python train.py --num_hidden_layers=11 --hidden_size=160 --experts_per_token=1 --d_expert=192 --d_shared_expert=0 --hidden_act="swiglu" --router_score="softmax" --routed_scale=1.0 --balance_loss=0.000245 --lr_router=0.00234 --vocab_size=2048 --learning_rate=0.011 --batch_tokens=131072 --train_tokens=526700000
Below are experts of layer 8 (counted from 0) of a mixture-of-experts language model. Rows are named router (the router's row for the expert), down (a neuron's output weights, with its number) and show model dimensions 0-159. Each number is 500 + 50 x the weight over its row's rms, rounded and kept within 0 to 999. Numbers have three digits each.
Before each expert's rows: a language model's description of what the expert responds to. This comes from a sample of Wikipedia text that the model never trained on.

# expert 24
It responds to: Commas and conjunctions. Commas and coordinating words and, or, but, & joining list items or paired words, e.g. flowers and toys, forced or coerced.
router:530567490576598543539540630445500483462442584437564535466494467528492415507532471370457425451605430488474465445499599419482612507521492591534465410500562456541548441523554495453456460403482503532564459557440486522543472488473524512566537449420510510494529453492419466428450458369501528448488418506464483444456482517531470499525424522488522439429499545508563533522429505525428548470503461500518398508579540531573507562485553398474499464495525425461488537511442481518517541484455501
down0:445521471457439493507560520404367439459491461581501405408492569440508480524486475448467533490474501557489567510506443532497613511477574506439502544445465467548467516612547480493500537494448465500472496564476503543568456461508457517498433479483576573462487485502591381502517461389489508592451464527509502501581448479437384432430496500431566548592549496449430444515527366524499484579521540480445463597506530525574620494530508474465433517518515493507478537544541517485584508519461562
down1:559468461459538455520582478514407525417567615549480539455598418460473511448531572506507462470450478393500578527472524522546547542477469514557495432525554534498501542600471492518553463416412549427464566444530530465384397421468528516444575510595524494466474475517548498520462519613462548480523559465506505484558516540549546493452496481561496527411646486489507550481529541521547558486516472531406535503437510407568456394544532496528550583515532542500597507517511481485551520537514443
down2:519525648516573428475510541535517584546489473528581502447491524575473531419542598425491526513468507528408501519427561501507500514540549584527514469510487567490456495469556435505395490500459447608470454533636444616500476506495456484459495618551432499513511526495466434615537529493472499487558573517502441510441510543514537424523518487498530609494454560575552518524462519496416459521515497591515528436542434552540522512434545430523459456579563586602477460509530539425481469503494457
down3:442472456398438552507441541490546534492573496439498455488504479539562545363506575508540478492498450481444556571593477502558585515480532513569472508519560567466496464563447488527535467484476499487640500468520510424555427486510452453484471537540520507517528487481545519533536532520541520552546478486465561556610489480530521426412521403460510552485630481539580529561450452656487511502468462526554371570418524520477468454644491501531525541421565527533556532541491431511539522533467512
down4:621421425478478503534467572543491430396575552476465497525522583487450494504525474363427452490502506570489485486455421486467572444488449605530442450488552470500496485570426560499541551555475533487481488465448537512512577506394519544471517496591493547501395462468505553474506479470472496582531518470602449568539483529516518517513565515479465565368555547540518608503479486588606467510588582475551502557552516531518515515440552500458502424483488589470499508554399551512449464512556551
down5:512552478521507482604587557441464391536514439526433525516451607519492524539555601561587509479482583491443550473545395543507531552484603531450550477496510506468490590494500475461552519471524358469522430527612497541512489440526504448495509435496466482455539514513545461567484464476520462537437541527520431503538504507446616516552489576493494566537444533429410421434543582589494522493509478534531484566427482437604454558501508402574538526441454496442473509523548444546455497539460434
down6:461477493462439444539582512483490485485549482680584414465418508483515566522543463568482493548459509550528418481524565539503440473548514527534535528549559438424510444447518544436532474482475426434602505527485479473464508593416591460534601508593420528531501546426528555521483548410501514526535597560556508484527562427473549404446527490475537510451541549510496429483490480533495572473480603459506444533477524422448555501439563423510454551476549602501473465541509546453462465456496579
down7:449520467523428583442497551534462484458510395529509477459558516502512495499516518518498531484536466572572517527470436496576494476546458464563470516510539540576434431550409424473500624464439445419547471478465589404486487513526462396476473515557521489483496485530483490476562573522525610608592529486515581502482414440462498417489492497467460462393424514509462572433542500553458516451520561518519463557488445465543439463550469574466587542557475386474446489571524396569512524484615481
down8:503543451445518554492514408548451552575525565476435544469562526528496404559474555498493536502506437471517491480533536375457422536469526438456552532476441484488552552569411553440518439491479462533526588522358550504529516535536504408515503408459551555452503548535525535425448461504575531556540532455440530486416444427528530557567525498437453559654556488617423476495515437515533491425548419456582578497528503462492461445447509490514504541494583548478441562459476440480557517496505513
down9:454523457511412505465443504489474484527441539512487472492463512455399557562429488386533385465498461461490482520428518510447499501453528484438413571546492517513483534614570532481458503505570495529535577499528495508475519484489454530485481474387512600452526534507520491603443574475519570498479391455586498537555571468516487493573497471603475487464529517435526462633466470364458466450396395513520526562588572548409506477564463546480451432464468545481486500449560500524436555525469541
down10:469411481541567510570439488420439522562468472505484549557495531496595368501418498489527523569510517436522475463460455554541515532497477545598474549534506507497583504492472552504408470474600523529468472543525361464524445458516493547498457458504439467646557599618475444544504479470463557459501428517611554480583562452494516493534502431522563413510508535477492486485439483493520541440506614442502462521515474518602459496450484482466511418514482447511508446477431423591456528547417530
down11:490477487476454483511567598495501577449385447500554559510468497556511437536558632448546448479538635503516575532533503500588484526487543452488520543493514624545456434466557458449502624496497504545469542463471512529501486385335470555502480489443558511503449505495463530460565493483469501495490542518545400641585392469433538433498412509565468492533528450512465507466551554455506460564565517450476483519535507499464522529409447475506504485482507533482490544390489451504446450491449529
down12:520441609444528511521506468500551520594525508426590488546487574443409480499478577464487552475535444450421526493522527404472511586511466468576582564533627523363452526504488492412498452480449527509508505506497517479520498540443484462477616432513556543371498437420521459482490505494530590497465594501597496447475462539519568435486519484484449475463464465517549523488443554407467517513551555440549430472428529453498469472460593585423552516529518501587529484501556517537462484548431419
down13:562412503464444471573500545562417501561536445491530488478473541521497608476477496509581542582465508472480487446432451494580504482523500596462535531522456566533410503588505556416567408419505522538506521445562455504463547458492381536508486457511419498467493413601482476523501389444428455473540519444562486471536423550487444439535599429524505461668504526475498538535564569581469473487548511446505501560525494490391524582500476496500544498468429471529533424525532525509489507559462423
down14:507500528495502511593531549510377493489487602475509440500581511473498545464483495518529614544526456523428478544496439468476505500458526549499476420521556486444516432558544455512496518496458567495441414494544452444486542475427549519465498499430481564555470530494412561549476505508500508446443478644477472547538468433555412490512507476492474488242471483493484499478464549440401505495454513557589563535508618496496464508574490463563385517457491510498414525547492568450482539502492505
down15:503535516553461479462509503555541396487459462515434446420474519539473489515464525560555470566419512579488433469562504464443542512517449465485487541471481451466499437479521489438485446543448564528554479493509492384540503471563534523540588535569559470527464521619569462520487456459450510505359448438507444541573461627417449577456483529513439525580447585482480499449484464461606466532419547451411523571471426545505545540525481518580424451451460497408523498593521464412512450559556497
down16:464573590473494517491543493478542487514547530496471579473441506537498547564557494532571398555479518490463534444424500477492530520537490497463528595495482447503512592500575538550502557484575502530591432555480586503527459544504488455529502465450447472401473585547567531518467490560502549481552527595507517493485407536593555551548509440517525481648497499506544449621553424525447556609559466484478502586459360500420451513524418421521527384411503537493468515466470509563497448465476477
down17:527465485547405426649564442586375491531477575512523532490503497468559481577432488530481502543569548490468519373496499517523423388535487533497477439439482494602435499549486411524478497574579513525503481575341616502514488498509442535459473489486447536482568452514504493546480503617530448447498453446539470464429498525430556515432511441534506521450515471582516432511460544547468528490408582520455429568569528492521470527450535550486475524550496486495519515516535552525511529574415521
down18:507475438458528548483549521555549452648386494479424499538484487556463509575526436453549532518481512478465454532464396483529538482597508512467581542509461540469492566452504408468576588521506471428566579448502420500476537540518409505477540458597596559500534532489522557477454467500543418504533511441493457516455424380546503567496486590442533486465449489553525516506507585556482485536482455437587611471438476573489545578531565505474551546528504512516463573459482440407537567510499408
down19:471596444527475567492470504508514646507542541583543580525446444447503495579556507409467587477528526543556577470502550501478472518433503566554549445502549498473448475525525488506565489502486523487471565534567554378581489450540548391587436519522469502507467421418477516605499473578478482463519478587474493485499508490528464492525433412527489463392492523538547586516431519501478478558460555608484483497483435458407386476529543491394474480532588515403545474540500516481545563441473483
down20:485474490507508517565565476518427521532482504521503562460606447494509486601477473470498547455475424530558485455512440471462409525547510477501460476422533506502454491506384524529468458468403565488424390430445486538495469407526482487543502573514399508506602589467508530540470611648569504434610454460488608481437484527559471484475441535561485523574530426554500497501503580468428441484573502472497468473577485527476475533475445490435457538509430462487492528622475603532507514488582494
down21:579479500452576558459472482435578467468458502535453540442538585541519494418477494426499422507588511589530503486491481482487480450569515544558505382490562508473620459582463490466491483437401503528555488523536451499445489484417536479512452554517456451418475456522541382505479588478565577566575532517542495530513528437499414497545432614506472525509510524533486537484474587538562598547434572472568541522553464524461475500425568467452471447557536517542409524435520571439466553514601552
down22:429548409406522507498580525497452421525510449529409442570434512458528459564558561512476569559470483482449496570465435487488486442517469487570517445590498539441449525498519456516425478440577481496561514519399529455455607501545480462501461472507554480540403519535453434526483466514405482555483572491601460552506492438537436564524501554527551438521610575473508499465558639504488513475520541477474581572431451455549409551523398514414490575428464455506492503502493537554521502597502509
down23:476564495552403535576545427512438462479439615409524512407471486489483509473511509501504530450473489582535447460406523578452638436459467530533606495473569636485517501536589465485510488489546453567486468499522476458474465449488534506536529452545610464458567503443530513457467588400500493595536438495513447469495376509496499459525537413596517534466512397434460513522509513526521498522379464503476487602460541491515551536462422464483495502516524574529555522485522480505454485529409437
down24:523523390519588423544564432517455546412522480478455568539489577367584501439513447467483493469460613601525549634515469517505572582483513440484476495415496375503536530519523475535504531471491442468389521541502444586574513497454463462508461486544428492509547540496534501466539455510401468467468559493488524517590524465531557479521556540607599534406525463483503454463510530438457547465472571520537424581520550479496462574455499439557449498465521569509488459499473437480479473518580531
down25:494473509457581517520572520446576457544457511580507529458473481394490466606511410400526475577497470559582553557428507498408452453500479482579491557494554575540510498414419450467532420470490494523463539438538483491415461575439476553487460477501551521440453482514511450533494522493488456485517561521404542514517550429488482405508497574448534401528492513469531576519450494528498528570432529421471442419498611418513627601450501492516439442597574515494522541491489520463458494576469439
down26:419444425404471508562489467552409503497579532450459403523481540544475522529549460587620652502489573415489514504489467483419450465548590499482531509504482475543446412414511512508511480413471534530549508511571451523526545455593472512537432484561525556442518439562500404488555354478556469486475460440515549489493562538547473510440425511456438486517524467503606526564530502558526518540440544538418548509545461393484421552501543535503488515462523495463446396476512526505543491456490543
down27:515423508547459464410576572565529559530524519489439467425525496574433551485457556461386512452536489535446515481536540478579487515516487398491590469442529440505551540495511504548471489520394511480517497481523519457497482484520443417522576513456456521581507537468483412533521577532482480404564441435463536448512642565563569460406403539532449478548477517482536465505505542500543513482435509515494523527496522513554501526484579538495516547513563542430608389631508497497400439488615552
down28:608441557514577538524443456505593425451488473511480442483535504504474496532520547515525444480588487530466472463550468551503473472475518608561504498568538406495478575471570398450445493551593519556516408447536534366523527510541539651539527502485540519437553494450487480504493572510676545487461523546453435534548439512541481578530504479484523514451568539522526583531412591523493493595490506494458610497414535480486548493539458573505480527485505459467471547550483532461583499442483461
down29:521468504507462510352478446493538545493428424443402485488447442450606508499537531546542494473440469432429566472427491473520441491420537508541465436503453621523554436555522480585464447528529483483547466394432599543438512509473432489578460570538510540489585544511515500566500476548410458435526559587451474482569551448453594527520463511568470557465453504433422444545487524537438598476487480528472547440463443482501441555436506556543518486468561501427549518527511444477596466556528514
down30:533510448528579558481453443618454465522480569527510522485458532452435550466532472474524531498450515475657511484429500562488458554624507568482615538518475518529450490594529563515515551481488402579431529459504535476485440553550608461473488533548620522466418483481491467461496458488457475591534527507486530511456499546569453454534535427512456583522447471448498478590496485497449439454501441406514577396459496492428522423504587474548536505540484482519506549476537442515542547426631512
down31:447504509414448505520553519609495477489509568500456429511430505478448488591562506510529507557466485493410510553559555457515520490518506504497515528528505462552459509581489486468483475489518459503508533535539440481477516475476495475562582607537545502533476567445520485529479493371502513503474498509623508493446460440496500493522519472547530511152529528492511491401473532546541563522487421512508503559456523493482476498471524543510476537474381511544499401498449484457438515475528454
down32:531496530533479515526426538485451507487469593488499479466503426491436558544518483513435381385481566496480483558469539498390474584482525527501509555454506446459451530619487546488548643516487436474430481514585436584599488536501500471477494511528580494567519475437471446527495574482572474434542606495435530462514520582471495484445444545522499502627436518595507536562527503608540472539440441569384487562495432533474528514436524506446557593445472512514480425453551484533482461491492506
down33:492497592550609552476520563532499523562513534461510458476500525475484445504543420529557530537488551520501500516443481478517551504680539552499496620443535516495416470609440431503506581470478513532490542574543540595650486540572456475496465516454501482440491471485521448574539411498490522444468432521441479512462583478462484548366477435472540473512513526621521491528497472567468511465538512512433483559566454550556544505441489520522530526444547524528562560490539596488501544549558631
down34:558525492468481572502423419543532385534464460521471562525475483472620511484505440428537425459540541466565413485478416618458572535465405548544436522426511440494511448527544452526470473499468495497580522496480468452609541567434526508504497534585511410509455507581508463501501559435573471485539498570503483510522505532533657518525436499486591456474493431601463580430470530457515466565440514444447515561512580431590459518482549463546412450508494513510504437483475436530490478490523422
down35:428459398433508482502512536493439521480479458531491509494537501447546518441564455533467455449556479516500499537566501455529390434448424431481518465571542572418557476475608530561509471601566446462392489483554486608498513419515534436478588544533488468473536433518515479440474471580480282549535513452515479507546497494500558469445582582479498494458536468495468506515504404499462517562448445586502401445530542499518530568543424542452535441492532445442484469533446535522460516500514423
down36:516496517541442541415599443570536482413610553447537509444535530460499400475492428549464585562534479490562397525528480493454466482490498514533528539447483574539608512588594495529460507530573488524428438550416464470427505417484401478505532468492527522462564514503407497464607616503475461471515429488511513490547474469438508532626413522481504471618472485520525498489389480461458511479547487517528531462472488492484441540477569536524480387451440567575482444565466431477534520510527494
down37:599494508446560524486447484522529469541447452466457502480359418419518463463426452522505501450550484558562493510435483522471486557495549505475538472452467495459535423396482458463507540474558535519531525480572472487498561465540510591551515473451499528558562479456587539535496500605537526430441511431595529503524407528552474563375484631574543539573485447475453512464501541572486521478643489618494474525553480510443447541467482453569501521469463554502417487415480566406498525481420490
down38:555533563527474505445533479421544521458477464432600500402478538439472411418555404444463463428532477518514421474566420506520563471579453464610505472510489513522571522545437501493402495429508547468516373546521392415442455504499473534496480443396449535510585395428444601507453435471466479570433489441528482504614433553524467471503422510470535499527493505497479602469456439487512483532575549518458391507467537575484507469499503538502450455463528491527535467469490484454513542455483546
down39:458538469447520404545417521489484478547564450449560559481481371423500454511634470430496435501463543452472425513454479464491410546555482502535521503529482491399578539522524482449476530563500516484448560462524518550493466469603460560505591483451522440506570545540478549484541460524445505455506487476509549476538496534488430486494471445477538571632466547559515463556456476469532435567600473403585504560444459486528473450511538548462612522464559450416521489452450549647517489511567564
down40:415568479577455549502457438530537485510603502497547502458527478550559446458500464447466508442532474495474575552482473511492542455517477512518464512498513568507472452547509502469423542382651526485415431504468554492498434518467481498450516584467562544446488562548514496518482452383518516533412472508508488511521679483539498468524537489532546436404448547480572472510555483488417508541475542561491501534577556552564597491578584517466472549418504509461591425445491478524452520604604430
down41:495533440475428553555510502515429548452531563434450529522521494448395519568522498492428563473493513578517506510551477547518437546508522468451462474527528446456572530556567434557500560521530487546454484470449536511570610469608481479418483466485488539479534496525399503453555610520438442356515489437444531449569546483447497475513466437509511590586457389398472454427484606469437608456484496498457541504453525460416446470582483468499510499495478528423492487564512621532510562500481471
down42:484474537442491484476456343511563492563559468490544503489467464535575453547458550545435420553529572543539531470485480457513597507457456469479532550557414483402407582444515449440504535505493445467477579521485510477490407534528534533452536584533474442527482523507472439511408425513509582442470683428520461488474442494545600521471500464523518426654417478424482553462516506443493494488506533539514523427455503519486468500480451513573547594479605512482511483537502427469498469443482503
down43:531494466539494486494523549460440488489425421515529462505424438406477481438535547554469532480524478473609485516549498527583492458479463534470482453560504521496531489631541519455462534537430454642428426394431413523384457489532454522499537454452514420533585484510419450534528577514589521508524389574536417491504504532516524553450530489606569526451474542536459543474460486524551616529502570503487490510511542519523562525463399515603469494489478475604561551523480512505561424565492527
down44:471498519518473425495505430465416495460495557509503553611452643504456454514518559497551495575520593560476464474529583619453438475528453469512487556450480544488540490467531582501640525560462554495465458448505515448417447591457504583508517564477459493535511501522423514560475459597545481407539433529508504543517471435557433568467488506520541405374498495481506535510547448490440465493531519547435482547517490516503503516452426460463484559504423593513468411472454471461510583618478417
down45:467535571584433517444548424432393485518611450466528462507452537544533519462524477444427570556485543496512474549561415434484560606518581471546506586422542460553541463471458524514509416496491530470514488561473534498487516548505533583588453473408409465517529437515510424528489502480613541451483399532484485555391510504520505483508615518506512532578523489511495474492461418451565552586478458494588511473480468536537494450430549482600471457490631412476495463523421480532531467497504555
down46:573436398588477569482483410565590577527452573465523524491483513423513418477462504409444438530450517516487441585535523554488527475548462609502518453600527472547478577477412493511467491486431431524528557468507527522628479477495506518474469482484436461531452497513634472505502540531421458489608521478515521533571414542450467547480518519463513547486482492581550508489417506545547495507494507434436538404492453527512496435378573490456477472508490522438492509536474468469502405496656543
down47:568436561547493475514417457418517443537532548363503548487465512464448442559465517550469537515494523433479445412503505526496558510511561546443457459532483392531418471497490473549434435407477540562550440487537500442436445381530387527594587457512476503553488531508415477479451511476518572524500439434546444461454428529490473559607515442609525534488498494497522496552516579525486456514536519534531554484520454516550464514437522415427522487461460568576659470492457491479475525423502557
down48:438497472524546538557592513470492550533636491523496465496527562493506486447503539541531532496413492545520571566534496527613488497512487499446434504469566489613524535459523471461447474424571409513426453457491505459486440526447528456423488569532504501482467553435683419503496528407529470437493456610464509533537522604512493485414557482563519465493530484478534544601517542432513554496573528539512534511547554494477539463501620516492483513576541635542449521471490469515555392561499472
down49:517493511516521484450482468501454514555424517435490516468379388556473510446556470475487508493550491564506531406584475478471541523579470521595485517498466425566496510450530493566498536443479601559506497446513427502522365473387454540521491509469514532472499454518564533523491392568499480449607557513474489607465515530510478545540555387342485478514418470410510526539497386473463506567505485539458470558466426465598531502484482442489447538503556537542519548478556543541522493559397445
down50:467558512484487506461518454510462472461507476494563516512448546506429501526500558469456543478486565468550549505461486480495601616495550407500471622485459506500542524543547453410435460430534544449496533658508490469469519551543441569438506582583562472454480563470498497518426459521438474523457528622470560468551506532479510443531372457504488510504395470509510456457505555565489519533525453405495582446418459428568480415464547364518520421563490572526592537489488491555554443515481507
down51:598484651493562485433473538520529547424439472483524518521507611453442534469468522446509494530468444503503424437497491563524464452592607536560486522580570464523520597517487500440496517536473524487567506546528564602552512518573509480514512437494401493483544510534595551439500533468459442527488455538515557467510371525505535504567452580425475474455472421538456544493478512425539593568501501448408603500504412543510514493432509508424441432482485463583495560552542450505582479450531563
down52:525454351526475465473516542546473503455461549487456589445504466550450520413417478488518521559557523529493547570511507478496490552479532548416419451430486425573511438491442460503568473560369582524508539472481486490539633554478495504523543552513472495481456523640521486489468549466534433488542458483534515430507544490473531453403626436508523504541421444598501456508596432495468509327498512502446442470462580460468501488473540463482566436568491442522488456536487485463524525530529547
down53:487525478556454505508479439495493438521445473541489415474523465423501444652486504518486436461442439469487422513459584479518499442463446582434523496481561459535449468437542473441540406480446609623532454562498425444454474543448452497491591514502493522498501471457406450472561493543607519498471492425414482531418411508456438551570477464511522552535489575538389488520482512474584563449447464522485531459412501470464476532532483467520477464515454517595466553521566492476520451377518386
down54:474495469453557482580567504463481510493514515452497432462486505494505504594415464427467385543526521516572505560441468510566467496469520527478509478494555458476417529441569508456548544465531438566443490375487543540513466438435518565486437481562572503549476467416545535527425494479455480518579495553579481488442609475488356517546550549438489483485488442585533501434546584620505532607414498494423416429430530445586487576530470510556528530512525483412429512493508530540514482470553568
down55:474472561473581494447576527505369488451476521498574496452521491392522504516440591454561563480505508371478569483540462540435512491569427483498482426524523634550507521513509516524479515585417444518500492474490543506576477604561453451542530563494481512417474532541455453480547436551480461441497457464459570510576437516508480398522493574474464505556453547537450523448453511511449451500628472597547567402494477408486523511491481552453483433469596480452439488479567507472477573448473577
down56:535501578474498536427522517434464600544473463498530562501532447539487604554487496467475501502486571519497528409533510470485508508504468439565447546396515460533544463487465565502439505681578496435503541481511576519509449448507487578532492519518508535624431542549492507513410509465508553463596592480458528583357430464547585491529545404434513491572460560463437490545477482455450416486568452567594523424522486502551477527555506578499469525583455535518458515561483521532485532538475448
down57:443534459525436470495487528401506499524565539458504524482548534422540463577435516549425582411528428518519541521526455616558467508500441481619455487388400446505568544503491507579528491474520489532567513451490418521482498427642469402422466498493560491517479475557488541481467492397526446465460491426489564546462552485469539572590494451599500529527555519462514487511535471465481497459504482526488540497497484474511573526503501435629408435469487490553536398502588443501482601587517506
down58:502543504506546411508495470535537532507549526542479466463544466557552481501527482487521511489454543526508441488502532483529445479547443544552475439459525541391540550476499490416555495472542490499453543515543524549440493546391495480422532504436542618416501490446441467429428507512516585526532529535490494544531491488482509528578460450612603448363498578433459535387519538456502521456591447576524549553511473508522462489538357605503487596513536465486471545455598634448582530419502476
down59:443528485523577511515509476539534337511470608477490498584493568531486459480427506423525534566472422480512454518531584591592500476488418491615563503520413450482471540524498492505531552515533448522509460453442536382460454547523461511486361483450516428533550460442498458515497477397491510529542522530520386498467552544510462510606509450512520496518589439508442563481482514449458603440446414491497433445418546508563482473492504389506550465478538485519514553488415482480578474454479553
down60:504480405565483467499504546557520555498537532404481500438514565478423496540536429482483509444541524467400591452441523556497534498508595513473530493471522495528479479509435497557539427480453490415481543503480564513583518638446456474422477463523468512417502427543486539433478499558488446516521450570427571588591499521519505470499457514540475524545553524419516602510580462577533507501490666591468443561587473472439584499499466504405498439595528580513551496549527520524437459451475560
down61:577475398479438460450461629431577564509511427520497458542508453528519499502527461535559524477496492542435488417581513453588530446437564520526462463425494541563442593460432478444476543505508516518595447423512449553564504496438406430533443509556522524501543480570510538399529487569435513495446462412467506539578535525465554475526554512580424516412545483490604573499462449512624457519548526542556392507497579518631470545491484509579510509488508546495448462561503484476487481499489493
down62:546469570549441512489521529466576528504482449583456577464470569471527581499558560524514530545526507518548516564503455414399483531510542508476500539540502509557540584543425489466456433493513493480623485497536564472537378517570570533574548483452574521474472507497460460532455471511596535662481547466462534543380438492517619544505557492529472486463507485447494517494435541634616454518509515498485511501527588463534415535471509433512514446514594525530422562510472488496437407436517523
down63:431584456445493466448509421533454429432480482563556506423413567535462512520465562430434533614528447510542568518444497439463465382451491505450461499629556481550538482465444543411515515490449533470486490542493469569538480564397420495506464545534465509460490553440562358432515465459553538544558491426474514489492517476546449522561456517552546584471442521423376404498605570486528559428423476547491488496537480497483480501490504492477432540477497449546482522474437473511483444475587480
down64:474539517498474462491535496471408513529433486507613532469509421492491582589544532524518599404579520535465480469438494530479594478519498479543553517513563387421422461348546542450466510537540573539499470457479440446600494445535446498455519528537445448592467425470530567587468579496485517514479441463449499420487575556482459553481621519550425440512517452428490557493537561495432486507505533527563485403549575554553551505464446501447493481412572478487518468518489473538489458553576506
down65:481541500458521579539547545461472481494535525583502565518456379468482491492508550450447570523467573566484493480371421623483522540550529472492486508467501485415539525527434522474518574512426473599487546534546449455547403487589542565457505488579555428645434541565531521613568477608445498564537528469496507533453497455472522578625508523540542466572457462459469548541502514517503467554510525575505617535503443516485545487506572496472551475510425483488457476475436520464430451502558466
down66:456529524490452483505495542425454518513554484443516500456497513552494450478455550548494431499450469490504472473491558527455479577540432546539461532506454466620576454558560498545562552583390486479472450554389391496466419497431442518456444556447498413523497523542577490565451559503405459507433522489505543472453484497442518519495447543426463487530379476564578540570440460517468490564594453584549532577477557476483488479436496461529632441516412573580458540515536558401554461481517504
down67:479511536449516512507443448378550433563513373541423543501537513485459621486421494489479508383537582577407512490417537521503497489486462453503450545462482526492484433564537551533493530485556549491549481541517579494444496461448456540485500483448476449414475535480527580552539486497565504464477512518488447507554517443535609532440394543474520516657529406432453501540505496495563478447504461503515507488375478438504568442621475441492412428522469549492473513489556510493457573520408533
down68:507478475475582511511431474509587518565505517521485529518517524591545493456538365451533497446592466523555443381459506495471493545565469523460572464556487473438575516499564512522443478601514456507469497482476472519497590499418416494501468438436481621494502524571431434515546541438420506446427441561589472499568477420423495529512496521577540525491526489512539600475420497413515463553490562442518503536455562535589511457458542443424485511579474498487475571522482501648412489501462437
down69:459574372498444474441588509517520533445487556519555412513461480502526473581480545567468575457447549525492500444562448553453450505475453570544484436487527491489645550534561592436501525544487490482411515577502421531516417458560549481488439558492524554533465519451462492379501548488502565478510557430397548508617537448413579503451526462408471468459463476490489504478487577557512507458394480541508594493426538509402518532526478577491572494536537547449510553522490512551511466543567540
down70:534547525458495394468508526379442518482551416440571532500526537510507496576542454493401499491494582478555535484429558435424480478508494490457532526489476505577521491501445471534455483534447615515523543530406460549494465400474428525499530560510430538473491511501440453477593345571517557498447506456491497490449409518445457486519388562503578596400490552494423489556466473559526491511491539438577480538468522522423488465581434549450478399492502531450528394549528580512454524450492497
down71:571584505498541575463491505421543476563567493487570425484482400599598542529478435523481548557483472573470538430435508452486414493434453576585431529478468561518506519472522583592489458524490490375433457557573578461558513511459586464561518550473403487478507453447385424626567479504579549454484439529460477519461492537543399487445503506515498490486509443474464489522529518424587497483477432497538472513513528551544466502408586503519501501518561499474432430522477495528502451466566442
down72:527440508472572456534475522512559489498422468500579514528544520443510557485488560566576550496350564510512604491488475590458547436555513441451510460440476482508486494475504374603542485471499477569514522454438419577511489484451464458543561438430463485507426440522518512472550543562447533477520512537474487494333571523510455433418459486445462545374523529507457436521566475473423511454543503550501513464528583472427477495497552548580461595558585503541402489466531460501542521522537564
down73:534492521518519577570478426480375511533464524580554494462434497469520475628456527522535462464511415476422525463430410501423428461539410563556446499476506518502573557548385491497579455533609529540528501493443480549551520504415561514481532513518490473510449514557541550506548503441510483590439427500467529463383542436468486435506429491538520453452404366499533524525509572492520504537452442510493376586439587488523526469541456476560541443531523511392512425501471541482479499498497516
down74:489601500464541390601599472584502503451493494564510396527537550539616443577548442461567486465450572474504480428506473401556482464501491548496462500509481545562549468439482552499485467497473551503596525509439519501475519504342520496412390527515460516490495530510443504554511480519533469426547554520612555544470576491562462493457521631415565544426515528496504527596471519449458580497447416513459505467529542528486548497509482561503481570521457498427451456485465438567486521549511571
down75:553584559462565576484488497570494488498574485528491432522532559561515467556520499493479552582565444507439483532538513481515514579497443517569481431485524472461533431479479423575451537522568449476532585461548449536414446497538474431518522489539456462432437457536605535535448472548410449463508501533455495444449426603535574435405493461540400468468466492468499545513513435510462583423452465487502465570502527541500492496566483620464475426570487517632381378442473544554497506542479519
down76:506535536518464512556573539478431473510556402524419494474581470514453418499490454504483454599441482424514482477495421499494538423423434540443520534386438444414557509477595597488478462505530571514569586565563410457512515487441452469530478555528435470469487517539484549543535401524460505477497545451526472433517467556422416480530479484457476425447473508483495473490488458449574499526412472450469472553392444462527500430543464533539524537473549461424470498495622527445486483503325474
down77:420504436503459482474437448482559439564499481429501526518534517498560575580421468508546506528576580531497428526463656564556391493515478540490528497494508465451436372546529556426582547506631465581433527480443505557580539497561538485536517466508481548513519486578483520500510485545507493585460412418372504478575473551510477416571470549522469478566531485483501461368495494426480494499470483500471557452414446464461452574508497548539483383510483501483562469438493507529489488463517516
down78:547513432477455490535564496516518511583515535475586444504454444413522445473503440422519476581525530504536457487389486510414552453502473552405603464427505425519570503532495454511475480502437517580570580552523502407501525406513482429512447519499489444542462541486467502455472521540546533516470412500541597489638464583542588483499460568501552483506450475588512563426519494499576525506487502412388505526614488472445536488428428488512555488509512528538525499473415441427373509506541535
down79:590430569579492538457575546460516473490460488453518539402486534553536516457515394475520472457546545478426417541487523485487635550510523553478427426394462495528520472613564403437472486447546452507528411570468436456589440497401476513478494539518435514468455463507581479473479514469523517527474527485520526564539470561466560419464439574501485523465450426501468515473462448494501532571558491433445450514500529468486520458582472420612495470434566505543561458536407450521548432402510552
down80:432523490458457498535515537549501484594514399483461425528443409410535513589439531485477520450421443471500451498495524552532512474464407507503494495536480504462542528503488551505525496534543572538450591439518521572463584490493411442537527545486531462396460502608523582533569524418433481577506400460487569509539495486551551484551559454498619392463522473479531458473420521443414528475504398493551509422462499467557482521534488480483466412528440497556513512423430496592534427602532582
down81:392449545518495466464508533484527535500511550504448452481555427574458573490568506511406492638506533513464628479602515514496524533520543524497432599489537425514480462448491430507395520570440556528601555535543566515535416405469562476500486487516512521512474545498469460527509383535589513427512478483479494493514465537566540499478532510555401468676552425420512563498516460498566525513461493490496582406485508500472528505464586479459519420596599469502489549504501509488500484452466523
down82:501575493535458498548525488568557407547495603524538419638425492531467445392533466468400529518449433498433453535394463496496488386475521526508511385583517459488495514506483476526509482485543528591493494565475517391441478394457471477460550452550528535509491487523465533470494438533483488537589434463517448485492515592492426477505580463489428477518545512551496605585483582552480548537509456502452453484558553545519531550475482476505592512529544471488476403406465461483486545460566619
down83:500529559480463394429486469514483508577453495444617510500440497507501532549552508598596550451612472439538469520483471459511471468623504513520574519565468576528550548460474459448507513586460473456516519462476553469380536465604456492518548425495564590439427516539422504555526459479411470403563544572450503554434462464593508586511505509538455522619496472506526501515502565526485409518512576522458493450478515455478466528492537433506428432507492469445495523424533543559440590502551455
down84:504416464532464515503543529522491557553392402571450508556538520445565555459570528520542554492498549408505467479496498458487556403447453449520492467495472487456568528507529413440511501576439492521503498470512424498578502447442504566390546476575511439484444483606460588509488513537488361602426405490458530425330515467472483452389488556467477521540525595524425404496531512551478476515502514505525528504547458586513480509477543492551498512521517410404521555460523534458474527512516486
down85:586486496469521582515506519518533441505593552494544410518554517505525519438463439594521497428550536480452415421531475554532506567521457504464426475367595445451556443486511466556493544480422494531521435515482528425471503497432493447486515543547450499473500564442499555524496529575593417568575430497557620454470468571492487512437515471534426492505576504489477536466482480596549397486557528451553583530531498547435446384474571558515472505484529524594464481466474510561590586487572526
down86:493517474473481478527468572546457460454511509517460464505498503500483590491457467519424440534498528541535492509461407585516487536553406496532454558561454558473502506558450455498631462501539562440459462503434562479526448514433451449483489519392528478526428531495497432422498510493526468429621567520393630481474597427527528468411537482497470473645534490548528524524431492471497355491455460567450366436478542484474545445519516472483465507454488608453500451596498464502498464525467466